Weights of a small mixture-of-experts language model, trained from scratch on English Wikipedia.
Training: a variant of Muon for the experts, 600M tokens, 7353 steps.
Below are experts of layer 3 (counted from 0) of a mixture-of-experts language model. Rows are named router (the router's row for the expert), up (a neuron's input weights, with its number) and show model dimensions 0-255. Each number is 50 + 10 x the weight over its row's rms, rounded and kept within 0 to 99.
After each expert's rows: a language model's description of what the expert responds to. This comes from a sample of Wikipedia text that the model never trained on.

# expert 15
router:34 50 55 51 43 61 55 44 44 64 39 29 66 38 58 47 47 52 57 52 60 55 37 54 36 51 55 50 52 39 44 54 54 57 43 63 63 31 61 60 62 66 52 63 44 39 22 29 64 32 55 51 41 37 51 46 32 50 54 47 54 51 44 38 49 58 40 58 37 58 47 48 63 52 45 53 54 52 62 70 47 41 58 32 48 56 37 45 56 38 50 34 63 45 58 43 48 61 49 49 48 39 69 70 44 34 65 21 56 45 45 49 42 51 63 50 53 47 55 37 54 43 59 40 57 44 60 46 57 57 34 54 41 54 42 71 46 50 28 36 50 52 36 56 60 64 53 58 47 55 53 52 50 50 52 37 37 36 53 50 43 60 47 47 58 49 54 53 70 43 46 45 34 47 40 46 55 56 62 32 55 77 62 66 48 56 57 42 52 58 50 50 35 43 35 50 55 33 39 53 72 50 54 47 54 49 60 68 56 52 43 28 46 49 50 53 51 66 37 37 47 41 57 36 39 43 58 44 31 38 51 48 71 53 54 62 42 47 51 36 49 60 56 46 70 50 56 59 67 55 44 65 54 37 44 65
up1:51 43 49 52 63 48 59 48 66 63 40 42 55 54 54 60 49 35 50 62 72 61 44 59 60 56 46 39 52 41 58 58 52 46 74 47 43 40 63 56 56 56 59 55 49 49 54 40 43 49 52 49 45 64 62 51 52 62 42 47 60 53 43 52 61 36 36 68 50 53 44 69 64 50 60 47 37 45 58 63 40 48 47 40 42 55 29 62 75 51 53 60 63 48 48 55 48 46 57 49 49 54 55 39 41 43 50 42 64 39 64 49 47 33 57 56 60 40 51 62 50 51 39 27 49 50 67 46 38 54 50 51 50 62 53 51 54 27 32 30 32 50 32 21 55 58 43 50 34 45 55 48 34 59 50 35 32 38 50 47 49 56 41 37 63 35 44 59 45 42 33 58 48 76 55 37 60 54 56 52 63 64 61 58 46 59 59 35 74 55 55 48 53 45 56 44 35 48 30 50 59 47 42 51 38 72 77 55 40 67 37 48 59 46 51 60 36 43 51 47 48 52 52 55 43 35 34 47 37 39 49 38 48 37 55 57 64 43 54 50 37 44 51 55 60 56 60 35 52 39 53 47 69 46 46 40
Punctuation and prepositions. Commas, periods and prepositions ending phrases in prose (of, in, and, for), plus mid-word pieces such as li, th.

# expert 2
router:47 30 53 29 45 48 47 63 56 38 40 34 45 65 37 49 41 49 64 42 49 50 58 45 72 45 42 49 44 53 50 56 71 46 47 59 47 38 34 56 46 47 61 57 46 49 41 52 77 34 54 48 56 49 48 40 44 61 30 46 46 62 58 38 55 48 50 49 50 49 58 49 44 54 58 59 28 47 55 54 63 46 62 42 43 36 80 45 49 69 68 52 44 55 50 61 51 57 44 42 58 42 28 47 50 42 40 42 45 57 53 45 43 44 42 49 46 47 55 35 57 62 45 26 44 39 45 40 48 32 34 62 44 49 52 41 67 66 38 53 67 28 69 46 31 48 46 60 50 56 41 41 42 66 36 61 57 65 50 43 46 46 53 58 48 62 42 53 66 62 46 45 61 55 58 41 47 49 40 60 44 36 36 63 44 53 53 48 46 40 70 53 59 54 45 47 53 51 52 52 75 54 42 55 55 53 44 52 51 54 40 44 48 57 49 54 52 47 85 72 60 50 56 51 36 69 48 41 62 45 53 51 52 73 28 41 57 45 63 55 30 59 37 54 37 47 43 54 48 48 47 51 58 52 56 36
up1:52 61 58 57 61 61 40 47 58 53 44 44 34 54 59 49 53 36 62 46 60 50 52 47 51 51 31 50 55 63 40 49 42 62 64 43 51 45 37 67 54 55 49 46 69 71 36 61 79 38 35 47 45 38 49 41 61 49 60 52 60 52 44 45 39 50 56 45 50 44 38 61 35 47 40 56 44 52 40 51 60 58 63 33 59 52 55 63 37 37 41 49 46 34 39 49 40 52 53 61 48 46 30 53 39 38 57 35 46 53 30 67 43 50 37 34 42 46 46 67 70 41 59 50 47 22 61 54 58 62 53 49 38 61 64 60 54 45 54 38 43 52 50 58 57 51 50 46 41 69 35 46 52 74 66 51 63 47 54 56 41 45 37 42 55 49 48 61 48 59 55 46 39 44 55 48 57 39 53 54 66 59 39 57 48 69 65 48 40 51 53 51 58 56 57 52 55 59 62 49 52 61 46 60 30 60 46 57 57 61 41 60 34 45 61 51 51 34 61 60 54 53 40 46 53 59 23 40 47 43 41 58 58 39 47 74 54 30 56 54 32 49 52 57 29 42 47 44 54 48 25 47 37 42 72 43
Line breaks, list dashes. Line breaks, list-item hyphens after section headings like Technical information, dashes, closing parentheses and table pipes, plus some word-internal pieces.

# expert 12
router:63 65 59 65 35 39 49 54 56 56 58 61 49 65 45 68 61 51 43 65 38 71 47 52 42 54 49 54 57 61 55 49 53 67 53 31 30 47 52 43 15 38 49 53 46 41 63 46 42 56 56 58 39 64 48 55 57 49 58 44 34 49 62 65 38 55 44 46 38 39 44 67 39 45 63 54 51 52 70 47 29 32 45 66 43 51 38 40 56 39 55 70 38 35 46 58 57 46 45 37 57 57 49 52 38 65 50 50 52 38 63 48 49 45 47 58 51 66 39 65 65 23 35 50 42 54 56 50 62 49 40 51 28 52 66 46 42 54 35 62 40 46 61 50 45 47 40 56 50 37 57 55 55 49 50 40 46 59 54 40 42 53 50 37 54 54 66 54 35 61 63 55 47 45 63 35 51 66 72 52 21 38 46 44 55 52 50 54 54 54 34 58 24 63 52 37 53 52 52 55 48 33 62 52 43 47 57 47 42 45 60 41 47 56 56 62 45 48 46 41 66 58 43 60 66 66 47 59 47 46 51 59 53 42 65 44 60 54 47 47 61 41 34 50 47 48 54 38 41 57 38 35 46 52 54 41
up1:38 43 52 46 52 47 54 60 54 51 37 61 56 60 53 70 57 51 63 58 60 50 60 61 47 43 30 31 64 43 53 31 37 59 49 29 38 65 56 40 30 47 36 40 50 45 56 33 50 56 48 41 43 39 51 59 59 41 55 50 35 44 62 35 46 41 66 57 35 36 42 73 38 45 46 58 67 42 71 46 66 41 54 54 50 68 46 63 46 53 38 64 57 31 73 51 63 43 47 40 69 48 44 52 52 49 45 61 55 36 49 55 48 40 47 47 58 61 52 62 51 37 39 70 32 52 46 42 45 53 52 54 66 42 49 46 62 54 45 46 49 49 70 52 41 47 40 47 55 37 59 48 62 62 47 45 41 49 51 40 43 52 46 48 50 51 40 37 43 41 50 69 53 52 70 40 60 58 67 51 48 58 62 62 51 46 42 62 45 56 45 53 38 58 46 50 38 67 67 41 42 47 68 50 76 51 46 52 56 64 56 44 23 48 65 51 42 52 39 42 42 36 60 49 53 55 36 52 58 70 40 54 50 50 41 60 42 51 44 63 57 46 25 59 39 65 51 30 38 54 47 38 39 53 48 49
Articles, table pipes. Function words the, to, was and table separator pipes, plus word-final pieces like ly, al, l in told, Thelma, These.

# expert 4
router:54 34 38 42 33 42 66 52 34 56 35 32 71 49 70 43 48 50 53 51 51 43 72 44 43 32 60 63 52 41 51 58 67 32 43 65 54 48 47 42 54 57 51 47 45 32 44 49 76 54 55 42 57 52 36 20 45 48 36 64 50 38 54 39 49 49 38 40 41 61 51 50 48 47 47 65 36 51 61 69 65 36 45 57 58 43 39 43 47 58 47 16 58 67 60 37 52 44 60 30 57 39 43 56 55 31 61 49 48 55 51 48 40 53 45 66 56 45 36 57 56 46 54 39 60 58 47 61 53 36 47 52 45 53 54 51 52 61 54 39 64 55 52 59 44 57 67 58 49 33 44 41 44 53 51 53 29 49 47 38 28 39 42 49 64 54 42 46 73 39 44 36 50 40 44 36 41 69 47 36 62 70 56 60 54 48 41 56 43 44 62 40 50 51 50 50 52 46 51 44 56 62 47 52 40 40 48 64 59 55 68 39 44 46 57 40 54 71 44 50 66 53 47 59 50 42 39 42 48 47 57 46 69 48 51 46 41 50 57 48 62 46 44 48 53 44 51 54 44 39 45 78 56 54 38 43
up1:51 41 59 51 46 56 52 30 48 55 46 45 46 53 62 66 48 45 38 63 54 43 52 57 32 47 67 44 57 52 49 32 52 62 59 61 55 60 57 56 60 49 50 36 55 69 49 53 61 29 58 60 49 40 33 61 47 52 57 53 58 58 43 58 53 46 38 51 53 68 58 52 49 42 41 44 39 56 38 51 40 61 42 47 63 51 62 61 61 43 53 60 39 59 45 45 45 43 28 37 63 46 53 58 55 49 31 41 54 51 41 43 44 39 58 62 43 42 48 44 47 56 46 25 71 36 59 39 23 33 53 55 43 54 57 51 53 48 61 60 48 19 60 63 54 55 78 27 56 51 50 49 29 64 53 66 39 62 59 51 40 53 56 56 42 57 53 68 33 60 37 53 55 71 36 52 45 34 36 48 44 62 63 52 61 46 47 36 53 47 34 56 52 35 65 40 42 45 62 45 63 58 49 57 61 63 36 51 49 59 45 42 59 52 53 51 43 61 58 44 57 34 48 55 46 29 44 46 49 58 35 42 47 60 57 52 49 53 40 48 66 52 39 61 64 52 31 58 67 39 43 61 48 41 48 41
Conjunctions, structural breaks. Conjunctions and connectives such as and, or, but, which, while, plus of, in, commas, periods and line breaks after headings.

# expert 9
router:57 54 56 43 48 38 40 33 69 46 53 49 53 62 51 45 53 52 52 60 51 38 50 37 53 45 64 43 54 51 71 57 51 43 47 49 56 29 36 72 60 48 54 60 61 54 65 60 39 41 49 51 70 57 39 35 48 37 31 51 55 42 33 38 61 48 53 41 50 41 58 50 47 49 51 54 38 44 31 43 54 53 57 37 54 51 63 54 53 54 42 52 46 35 49 55 58 54 63 42 55 51 56 32 47 56 44 56 58 58 56 56 51 59 45 47 58 42 35 26 23 65 29 60 41 37 39 46 60 50 59 44 60 36 67 62 47 42 46 44 56 49 69 54 44 55 43 62 48 58 64 55 67 29 57 32 45 47 46 55 48 54 38 49 47 41 40 55 49 60 51 51 48 56 58 46 28 33 40 48 55 51 57 47 57 73 60 34 50 44 57 41 40 53 36 56 38 63 54 50 63 49 37 48 63 40 44 42 58 72 23 49 49 51 41 53 60 34 74 73 43 43 55 58 44 44 57 33 42 59 48 44 51 52 37 63 53 60 59 61 43 47 47 64 82 43 64 56 48 59 38 39 53 42 50 48
up1:53 30 48 54 59 58 41 53 45 53 48 48 64 51 35 70 46 55 48 66 59 53 55 41 37 30 54 40 46 51 40 37 41 51 43 54 62 46 69 47 75 37 40 64 53 54 56 53 47 25 57 44 62 52 54 51 46 59 55 58 37 24 54 37 45 60 39 29 54 68 40 73 58 42 60 51 58 54 43 57 36 51 52 55 55 47 70 46 59 54 31 52 68 37 28 61 34 38 39 40 52 52 66 40 54 62 55 47 60 49 56 47 44 38 49 44 55 42 41 59 63 43 35 52 42 39 48 62 53 46 51 41 46 50 64 49 47 56 60 69 60 46 50 31 54 47 54 54 49 47 66 46 45 41 45 50 60 40 62 61 41 40 49 50 65 30 55 58 54 51 56 58 57 59 61 30 52 30 37 51 57 57 57 52 56 51 50 58 56 26 62 48 69 47 46 44 45 47 45 35 47 68 45 45 71 53 50 39 50 52 38 56 29 46 55 64 43 41 42 62 53 54 53 52 38 44 58 46 54 62 44 51 61 49 49 43 37 39 63 67 41 55 53 38 36 45 74 64 42 62 54 43 61 33 52 49
Numbers in tables. Digits and number pieces in dates, tables and statistics, such as 19, 3, 50, plus commas inside numbers.

# expert 3
router:50 58 39 71 52 55 59 38 42 47 49 43 55 60 46 61 49 44 58 53 52 51 43 59 58 46 45 51 32 57 48 45 40 49 47 34 53 63 33 65 47 48 58 66 50 63 37 50 68 39 38 60 52 54 51 41 61 52 61 55 50 45 41 49 55 43 50 69 31 64 55 56 52 52 63 58 58 48 31 41 62 53 48 66 50 44 40 51 53 46 56 65 33 58 47 41 49 39 40 68 40 40 60 33 56 52 73 50 70 59 52 35 43 48 32 41 41 63 68 61 48 54 63 70 41 48 54 47 51 52 59 38 37 49 44 49 49 46 65 22 51 45 49 44 62 52 65 51 49 43 39 46 39 38 50 49 46 71 48 60 67 45 60 51 45 51 37 45 46 41 54 41 48 51 25 48 61 51 61 57 64 42 55 47 37 50 64 57 46 55 42 61 50 51 37 45 58 53 28 70 41 54 44 18 66 46 45 68 50 45 29 51 42 34 53 37 71 52 49 35 51 43 53 54 66 40 59 59 44 65 47 43 51 48 46 55 32 50 47 49 44 59 64 51 54 26 40 46 48 63 66 33 48 58 57 61
up1:45 67 43 45 48 52 58 60 72 61 42 49 46 46 56 45 42 54 59 55 61 57 43 43 50 50 52 71 27 34 70 36 44 58 52 30 52 44 50 58 41 40 65 52 32 49 41 32 53 55 36 34 42 39 60 44 47 44 47 59 62 42 49 53 45 51 76 67 41 64 49 76 67 59 32 46 46 52 56 59 59 57 42 70 59 50 45 62 61 44 52 37 46 34 53 40 36 40 40 56 48 53 53 27 61 48 56 57 54 36 38 33 57 71 38 44 59 52 42 61 43 66 49 52 38 43 45 56 52 70 53 45 47 42 40 30 50 39 62 65 53 45 50 60 49 54 58 38 45 41 34 48 26 62 43 40 54 56 38 56 50 31 52 51 43 63 53 48 61 67 62 55 52 75 41 29 41 35 54 44 53 57 58 59 50 41 54 53 48 47 52 60 57 46 49 51 43 54 33 59 46 51 40 51 56 62 38 57 41 51 59 38 71 39 55 64 61 53 31 50 42 34 57 67 61 50 58 55 48 54 56 42 50 55 35 49 41 49 58 55 45 53 57 59 51 38 57 46 63 58 48 31 50 41 50 51
Spaces and e-syllables. Lone space tokens in tables and text, plus word-final pieces with e such as -ke, -es, -que, -ence.

# expert 5
router:30 57 22 36 51 61 57 50 60 46 59 56 49 56 64 44 46 44 58 36 54 40 55 44 50 63 38 50 39 33 42 51 57 46 63 65 46 55 47 41 45 50 55 28 53 63 56 41 35 67 36 48 44 49 73 64 47 74 56 61 56 60 65 45 41 46 52 59 67 45 72 31 46 70 44 67 48 50 55 52 48 42 53 50 43 52 44 46 30 44 27 44 57 51 63 44 43 63 56 51 37 51 52 53 70 61 28 40 60 40 48 64 51 42 61 36 33 40 69 58 42 59 58 43 50 39 55 58 37 58 47 50 60 40 54 75 44 57 52 35 51 51 30 41 44 44 43 61 50 41 53 53 54 59 50 56 68 42 55 39 73 40 48 56 41 41 57 67 49 44 46 44 53 36 44 59 47 56 63 64 47 50 51 39 56 40 64 50 42 47 58 45 58 47 57 57 56 48 71 48 35 54 61 41 55 49 42 39 48 64 61 62 64 44 52 57 63 42 56 52 46 37 63 49 41 54 47 50 50 62 48 38 46 47 60 53 38 37 37 41 48 64 51 40 51 54 45 58 58 31 56 31 45 34 41 36
up1:71 73 66 39 35 52 54 37 35 33 47 74 56 61 49 71 34 49 46 39 52 49 54 48 47 48 65 41 39 52 45 50 40 51 59 61 58 50 50 52 32 40 37 39 59 41 46 33 46 46 55 43 65 39 58 47 49 79 55 54 59 68 58 59 46 49 60 54 49 61 80 38 43 48 60 64 51 53 51 31 41 38 55 52 65 57 56 51 41 38 46 55 68 35 74 60 29 56 48 52 62 50 47 65 49 55 35 25 54 43 34 51 40 33 50 37 46 49 55 42 47 37 40 50 57 47 59 45 42 50 54 44 52 46 61 55 47 42 38 36 46 65 46 31 52 41 56 44 46 44 35 31 55 32 63 42 60 40 52 50 62 49 58 65 49 44 38 53 43 62 55 56 51 55 49 56 52 51 59 55 44 57 68 42 50 42 50 47 48 42 59 44 49 49 46 56 54 49 60 35 56 62 62 47 66 55 43 40 44 56 62 39 58 55 52 53 50 48 63 35 54 47 41 35 48 61 51 50 71 59 32 64 54 40 61 49 50 39 73 50 56 46 42 67 43 36 48 41 65 56 55 44 63 49 41 33
Inflectional suffixes. Word endings such as -s, -ed, -ing, together with short function words like a, is, as and in running prose.

# expert 11
router:50 51 53 62 59 61 80 39 50 47 52 64 49 48 60 51 52 51 50 47 43 47 50 35 36 51 39 41 49 47 45 53 48 28 64 65 40 55 56 40 52 66 53 31 42 62 51 52 28 49 64 51 66 52 42 58 50 45 74 37 38 44 60 54 62 53 47 60 58 38 32 54 54 33 54 24 34 57 52 43 53 43 57 49 49 38 35 39 64 49 35 38 66 53 62 55 49 53 47 50 54 52 56 57 41 55 41 50 39 49 56 64 43 44 54 60 40 66 54 59 51 46 41 51 52 55 49 51 46 39 66 45 60 49 46 43 65 41 48 57 53 61 43 61 61 62 47 47 45 53 50 44 47 41 77 46 48 42 52 60 44 53 40 36 44 59 37 38 32 55 41 54 75 69 36 65 62 44 58 52 52 43 64 55 46 39 53 74 56 43 39 61 45 56 59 55 40 38 46 63 46 56 58 51 52 58 57 49 41 64 58 58 51 38 38 61 25 50 43 45 45 63 34 33 68 67 37 73 50 52 69 50 46 54 56 46 68 49 37 42 37 53 62 54 49 45 38 48 39 51 58 41 63 39 31 37
up1:52 50 51 51 53 51 79 34 49 54 40 61 47 56 43 50 60 45 51 32 64 63 53 42 44 27 50 58 53 68 45 34 61 46 63 69 48 51 64 29 40 55 43 54 58 64 60 58 39 57 50 55 59 55 44 58 38 62 56 46 74 49 45 52 53 40 52 45 56 52 47 46 58 41 22 47 31 49 58 57 36 42 46 52 46 56 47 68 40 46 51 52 32 70 55 54 48 43 32 57 63 52 59 57 42 49 56 51 69 39 58 63 39 45 54 65 26 59 42 66 60 37 55 47 37 54 44 52 47 47 49 63 54 60 55 43 53 34 63 48 43 61 43 46 41 56 47 42 49 44 73 41 60 36 56 56 49 39 49 53 43 55 63 42 47 52 46 47 34 44 54 48 44 49 39 63 42 63 57 39 37 54 40 50 44 52 74 71 38 56 53 57 44 52 42 53 60 51 66 56 53 60 64 46 45 48 60 40 65 59 48 46 46 47 42 42 35 57 36 48 43 42 39 27 48 28 43 44 67 39 51 50 40 49 56 33 56 31 48 62 41 60 53 69 36 39 40 56 68 64 36 53 53 59 34 54
Table headers and markup. Table pipes, line breaks and header words in tables and infoboxes, such as Album, %±, Order, Total, plus "the".

# expert 1
router:57 53 60 46 55 50 45 60 40 44 45 63 50 53 53 55 43 51 50 64 43 63 27 40 40 51 65 45 37 47 70 44 29 51 37 15 53 39 56 42 66 50 47 64 48 57 77 66 51 56 49 73 41 41 40 32 49 36 45 50 60 61 45 61 44 60 57 32 43 49 41 35 47 42 54 48 75 43 64 54 28 70 50 47 50 47 53 64 60 44 36 46 39 57 47 54 37 44 47 39 53 44 53 45 45 40 56 46 44 53 43 52 54 47 45 53 45 58 47 44 49 36 46 66 48 48 53 49 44 36 48 39 61 47 53 31 52 56 42 73 59 55 38 55 66 51 42 39 50 50 51 51 62 44 53 65 67 58 64 45 56 50 58 50 57 48 61 45 62 51 54 66 45 51 36 51 64 59 38 44 69 46 53 53 41 51 32 39 51 50 47 53 61 50 54 46 36 49 42 46 80 63 37 53 48 54 57 64 70 47 54 42 54 53 48 47 26 35 50 31 64 63 53 55 49 51 56 37 59 43 47 63 48 46 51 50 53 40 47 57 47 24 53 39 33 63 50 55 57 42 65 60 49 63 60 30
up1:51 38 45 52 53 51 42 45 40 43 40 53 49 45 54 41 53 41 63 49 52 59 57 45 56 43 82 52 46 47 54 41 44 46 54 37 60 41 44 47 55 34 58 59 44 44 54 50 66 60 63 52 42 36 46 52 64 42 49 72 43 50 53 31 45 44 54 55 73 55 54 56 52 51 46 64 62 43 48 57 47 61 56 59 58 44 68 49 41 57 34 43 57 61 38 35 42 65 47 31 56 38 53 53 57 35 53 65 47 45 22 46 47 48 44 59 47 44 59 35 53 59 26 56 55 51 48 39 48 57 50 43 54 19 50 62 53 56 52 40 50 47 61 61 39 54 39 41 36 52 63 78 49 48 50 47 76 49 63 57 66 39 40 52 63 47 53 45 59 50 54 51 56 35 39 35 54 67 46 32 50 37 58 49 55 59 44 78 45 49 50 35 46 31 62 58 61 51 52 41 68 42 52 57 64 51 52 36 49 33 47 60 60 56 37 54 38 44 38 59 63 72 58 34 59 46 45 54 47 45 49 54 64 47 50 59 42 58 36 63 50 36 45 22 38 49 42 53 45 39 50 64 60 55 52 56
Mid-word name syllables. Inner and final syllables inside words, often foreign names and place names, such as Narrab-und-ah, Bidhan-na-gar, Gal-ia.

# expert 6
router:61 49 34 54 53 40 32 62 53 40 39 36 54 34 44 51 63 61 51 41 53 31 48 51 62 40 46 83 50 63 51 62 24 44 47 38 51 66 66 53 54 53 46 73 58 55 49 45 49 65 52 45 44 40 48 62 60 39 27 39 61 43 57 68 59 51 46 45 54 54 44 62 38 44 48 55 42 54 58 48 39 66 64 45 52 60 54 57 46 63 51 53 46 36 52 55 41 47 61 57 47 47 54 48 63 60 51 58 77 56 54 76 52 57 44 51 55 37 51 53 62 60 59 61 49 45 61 50 72 36 41 43 44 50 53 44 51 39 49 48 43 46 37 51 46 48 43 62 44 46 54 46 36 61 46 40 41 55 52 33 31 35 65 55 54 34 54 55 42 17 44 52 45 52 53 46 43 56 25 41 56 66 40 30 53 49 63 53 56 55 41 59 39 62 64 35 49 36 38 56 39 63 74 54 57 35 32 46 35 56 49 58 61 52 58 29 50 41 39 49 48 52 50 37 40 56 41 35 35 45 52 47 49 50 58 47 61 57 37 42 50 61 51 58 46 45 51 59 52 54 52 57 38 63 56 38
up1:57 31 27 43 49 31 46 42 58 54 51 42 38 48 32 58 65 66 53 55 61 45 66 55 56 49 54 61 51 46 56 46 47 60 47 41 61 56 49 45 56 52 59 49 46 56 49 47 54 58 70 69 65 40 43 51 53 49 54 53 66 71 48 52 39 48 53 60 42 40 44 49 48 53 44 55 49 50 48 37 29 64 42 57 57 45 48 44 53 56 65 71 39 36 46 34 43 61 46 62 55 45 50 59 61 65 58 53 53 34 42 51 62 61 29 34 65 35 58 54 80 31 48 45 49 47 57 59 63 34 28 40 41 59 47 68 65 50 64 59 43 48 46 44 30 65 42 54 49 39 56 47 48 26 49 70 66 53 54 30 56 54 66 42 51 34 51 48 58 40 59 65 44 51 38 41 45 44 48 36 50 55 50 41 47 53 56 41 69 60 43 57 54 40 43 58 46 34 41 47 48 37 57 60 39 44 42 41 36 41 51 41 43 66 56 38 53 51 29 51 52 50 60 62 48 44 48 44 47 41 52 42 62 65 45 57 67 42 40 53 49 49 40 63 60 24 40 50 57 50 56 69 56 41 49 65
Spaces, pipes, word starts. Bare spaces, table pipes and periods, plus word-initial lowercase letters after articles, especially f in fencing, falls, flew, fact.

# expert 14
router:57 52 58 41 59 45 51 66 65 56 67 60 59 47 54 39 23 47 33 42 60 54 63 59 32 42 60 58 47 68 52 51 68 72 51 64 48 63 53 46 40 36 62 42 50 39 42 47 35 73 54 46 54 58 67 50 46 47 43 46 58 41 57 39 59 48 53 64 58 43 53 39 48 56 65 46 44 48 47 40 52 46 45 59 51 53 77 54 41 45 58 45 57 59 47 45 54 52 45 62 47 43 48 59 39 52 59 48 47 49 44 54 52 39 55 45 49 37 38 59 46 43 70 40 51 57 43 34 36 65 55 42 40 41 44 91 52 46 52 32 47 42 51 43 32 44 37 45 45 57 44 59 43 64 56 51 64 43 56 42 50 47 50 57 46 46 56 62 40 66 58 47 45 37 53 52 51 29 71 46 30 41 46 33 73 48 42 53 33 48 65 47 64 65 70 48 44 39 71 41 38 41 50 43 50 56 52 42 66 35 72 57 53 46 54 63 56 52 48 41 42 43 65 32 46 55 50 55 54 43 51 58 50 38 46 58 47 52 50 39 38 51 50 43 54 54 49 50 49 28 46 35 54 46 37 31
up1:73 64 36 45 72 43 55 57 51 53 56 49 44 38 62 48 55 50 68 53 59 35 62 37 38 23 65 70 53 35 55 57 52 42 48 58 34 40 38 34 40 44 38 63 50 57 47 42 38 60 63 52 50 38 48 58 52 61 42 47 50 31 62 37 45 46 46 53 50 67 45 51 59 54 34 63 31 49 40 56 73 57 55 60 32 51 66 40 40 64 65 28 42 51 58 43 32 60 62 63 49 54 52 57 41 46 47 51 57 46 36 49 53 54 40 40 51 61 44 50 54 51 65 59 49 61 40 38 42 57 47 41 37 50 53 47 58 36 52 48 49 51 46 39 48 35 46 42 58 49 59 42 41 59 62 57 53 50 56 65 65 39 53 66 48 47 62 63 17 69 53 48 52 57 82 51 48 33 41 46 32 46 54 38 64 56 49 46 47 39 51 42 67 33 62 42 62 55 69 58 43 47 45 47 40 42 49 51 66 50 57 57 39 61 63 49 45 51 52 54 41 46 48 55 45 39 70 52 57 41 42 49 44 51 47 37 51 43 53 53 54 69 53 34 54 52 54 51 41 57 64 44 54 29 39 50
Plural s, suffixes. Final suffixes, especially plural or verb s, plus ly, ity, ers, ist, ation, and the noun series in TV articles.

# expert 8
router:42 44 65 36 53 45 43 37 51 65 47 50 22 46 30 51 59 52 57 52 51 35 53 56 33 55 39 70 62 44 43 62 50 60 41 47 51 36 68 52 49 57 31 57 73 39 59 64 59 35 45 53 54 56 38 51 39 41 66 44 45 54 35 64 39 52 53 49 63 66 47 34 53 65 37 44 54 58 38 55 53 66 44 47 56 57 37 51 55 69 49 57 53 53 50 38 45 45 53 61 58 69 15 60 62 32 46 43 46 58 51 46 48 55 51 49 70 44 45 69 68 50 38 44 82 38 57 43 54 59 56 63 74 62 51 28 35 39 46 63 49 53 60 50 41 39 52 38 58 48 49 54 49 46 51 48 35 53 55 52 37 66 59 48 45 64 46 49 49 48 60 54 60 49 56 50 45 41 49 49 41 49 40 61 57 54 49 38 64 33 52 50 61 41 32 63 58 53 57 42 51 40 35 60 42 63 46 53 49 43 48 63 43 55 53 45 46 44 52 72 43 62 37 45 48 30 59 48 44 44 51 50 51 59 48 46 55 55 54 62 46 36 38 41 43 69 70 47 51 54 40 44 51 49 55 60
up1:57 51 47 58 52 45 48 41 67 37 41 56 52 51 60 66 65 61 48 56 45 46 51 49 43 45 50 51 56 44 50 70 35 48 35 44 60 50 53 40 36 57 46 48 50 60 58 41 41 49 47 46 34 45 56 57 40 46 64 29 50 43 31 43 39 60 63 59 61 54 55 51 58 67 47 39 50 56 73 66 48 52 57 37 45 42 37 70 50 39 52 36 40 52 51 54 62 58 48 54 69 72 41 46 55 44 40 61 44 51 42 46 38 46 43 55 49 43 35 56 57 59 48 55 57 69 31 29 46 53 45 48 53 68 65 51 57 34 28 61 42 45 74 56 57 49 58 41 48 67 41 56 69 62 46 67 56 48 54 47 55 49 58 54 42 52 48 35 39 53 51 44 74 47 45 59 29 58 38 52 51 32 43 56 45 55 50 52 40 55 34 38 52 43 39 39 62 39 35 43 60 45 39 41 57 60 47 50 46 43 48 58 42 53 36 37 43 39 53 44 52 61 60 43 45 31 61 54 44 54 49 53 71 39 41 46 55 62 58 71 34 51 51 56 40 42 60 87 37 58 68 56 44 50 33 58
Foreign name fragments. Pieces of non-English names and transliterations, such as ang in Zhang and Huang, z, ć, Cyrillic letters, and hyphens in names.

# expert 13
router:52 49 43 41 67 56 45 65 38 45 51 59 54 42 58 47 59 49 34 43 42 85 49 58 47 47 55 36 56 55 39 38 46 53 52 54 49 47 53 39 51 52 63 39 45 59 45 35 49 66 48 45 54 52 49 56 46 45 56 62 66 51 61 42 41 39 53 43 52 47 67 77 61 60 42 59 50 36 65 53 59 62 49 62 48 43 54 42 46 53 54 48 46 47 66 55 61 37 48 42 42 60 48 55 63 62 43 65 42 51 48 47 53 44 43 50 37 55 51 46 48 66 38 40 48 74 53 54 51 52 52 65 49 60 46 52 50 43 77 61 57 75 38 41 39 57 50 45 59 38 52 47 68 60 48 60 46 34 51 65 67 40 42 48 45 43 64 41 48 38 48 64 40 34 41 48 51 53 30 58 68 43 58 62 53 37 57 31 50 52 49 45 55 36 65 47 51 52 60 34 39 38 51 62 48 39 48 51 50 40 47 45 59 37 72 24 49 79 60 51 52 57 49 59 38 57 57 53 39 62 32 52 40 41 58 46 38 48 63 48 49 33 55 48 39 47 63 28 37 44 48 41 40 72 54 73
up1:54 61 39 56 55 48 39 56 45 56 45 43 73 53 23 46 47 49 33 64 48 50 49 52 54 46 39 37 45 43 59 53 42 49 61 49 65 59 49 34 43 59 65 59 35 39 52 42 47 41 48 43 60 50 35 62 41 50 45 46 54 57 63 56 56 51 54 54 54 46 47 52 56 38 32 45 64 47 52 52 46 59 65 62 36 49 48 36 56 64 43 26 43 66 39 40 47 56 62 51 56 47 56 56 56 62 57 45 46 50 48 45 63 34 43 49 41 52 45 39 41 54 26 38 33 38 43 47 28 39 48 42 40 67 39 54 59 48 74 67 40 73 46 50 57 46 53 45 45 39 36 46 60 55 47 51 43 38 61 64 62 55 55 49 71 54 57 40 49 48 57 62 54 57 58 65 38 63 30 73 63 40 51 81 61 43 44 39 56 74 54 39 51 48 60 37 32 51 53 51 42 53 63 39 57 53 48 33 54 45 46 33 60 56 53 41 53 52 63 64 42 33 38 38 34 52 72 52 62 48 39 52 53 63 57 70 48 54 54 56 37 44 44 43 57 56 58 50 58 45 59 54 52 42 34 49
Capitalized word starts. First capital letter or syllable of names and words, often in tables and lists, such as F, D, Vi, Mo.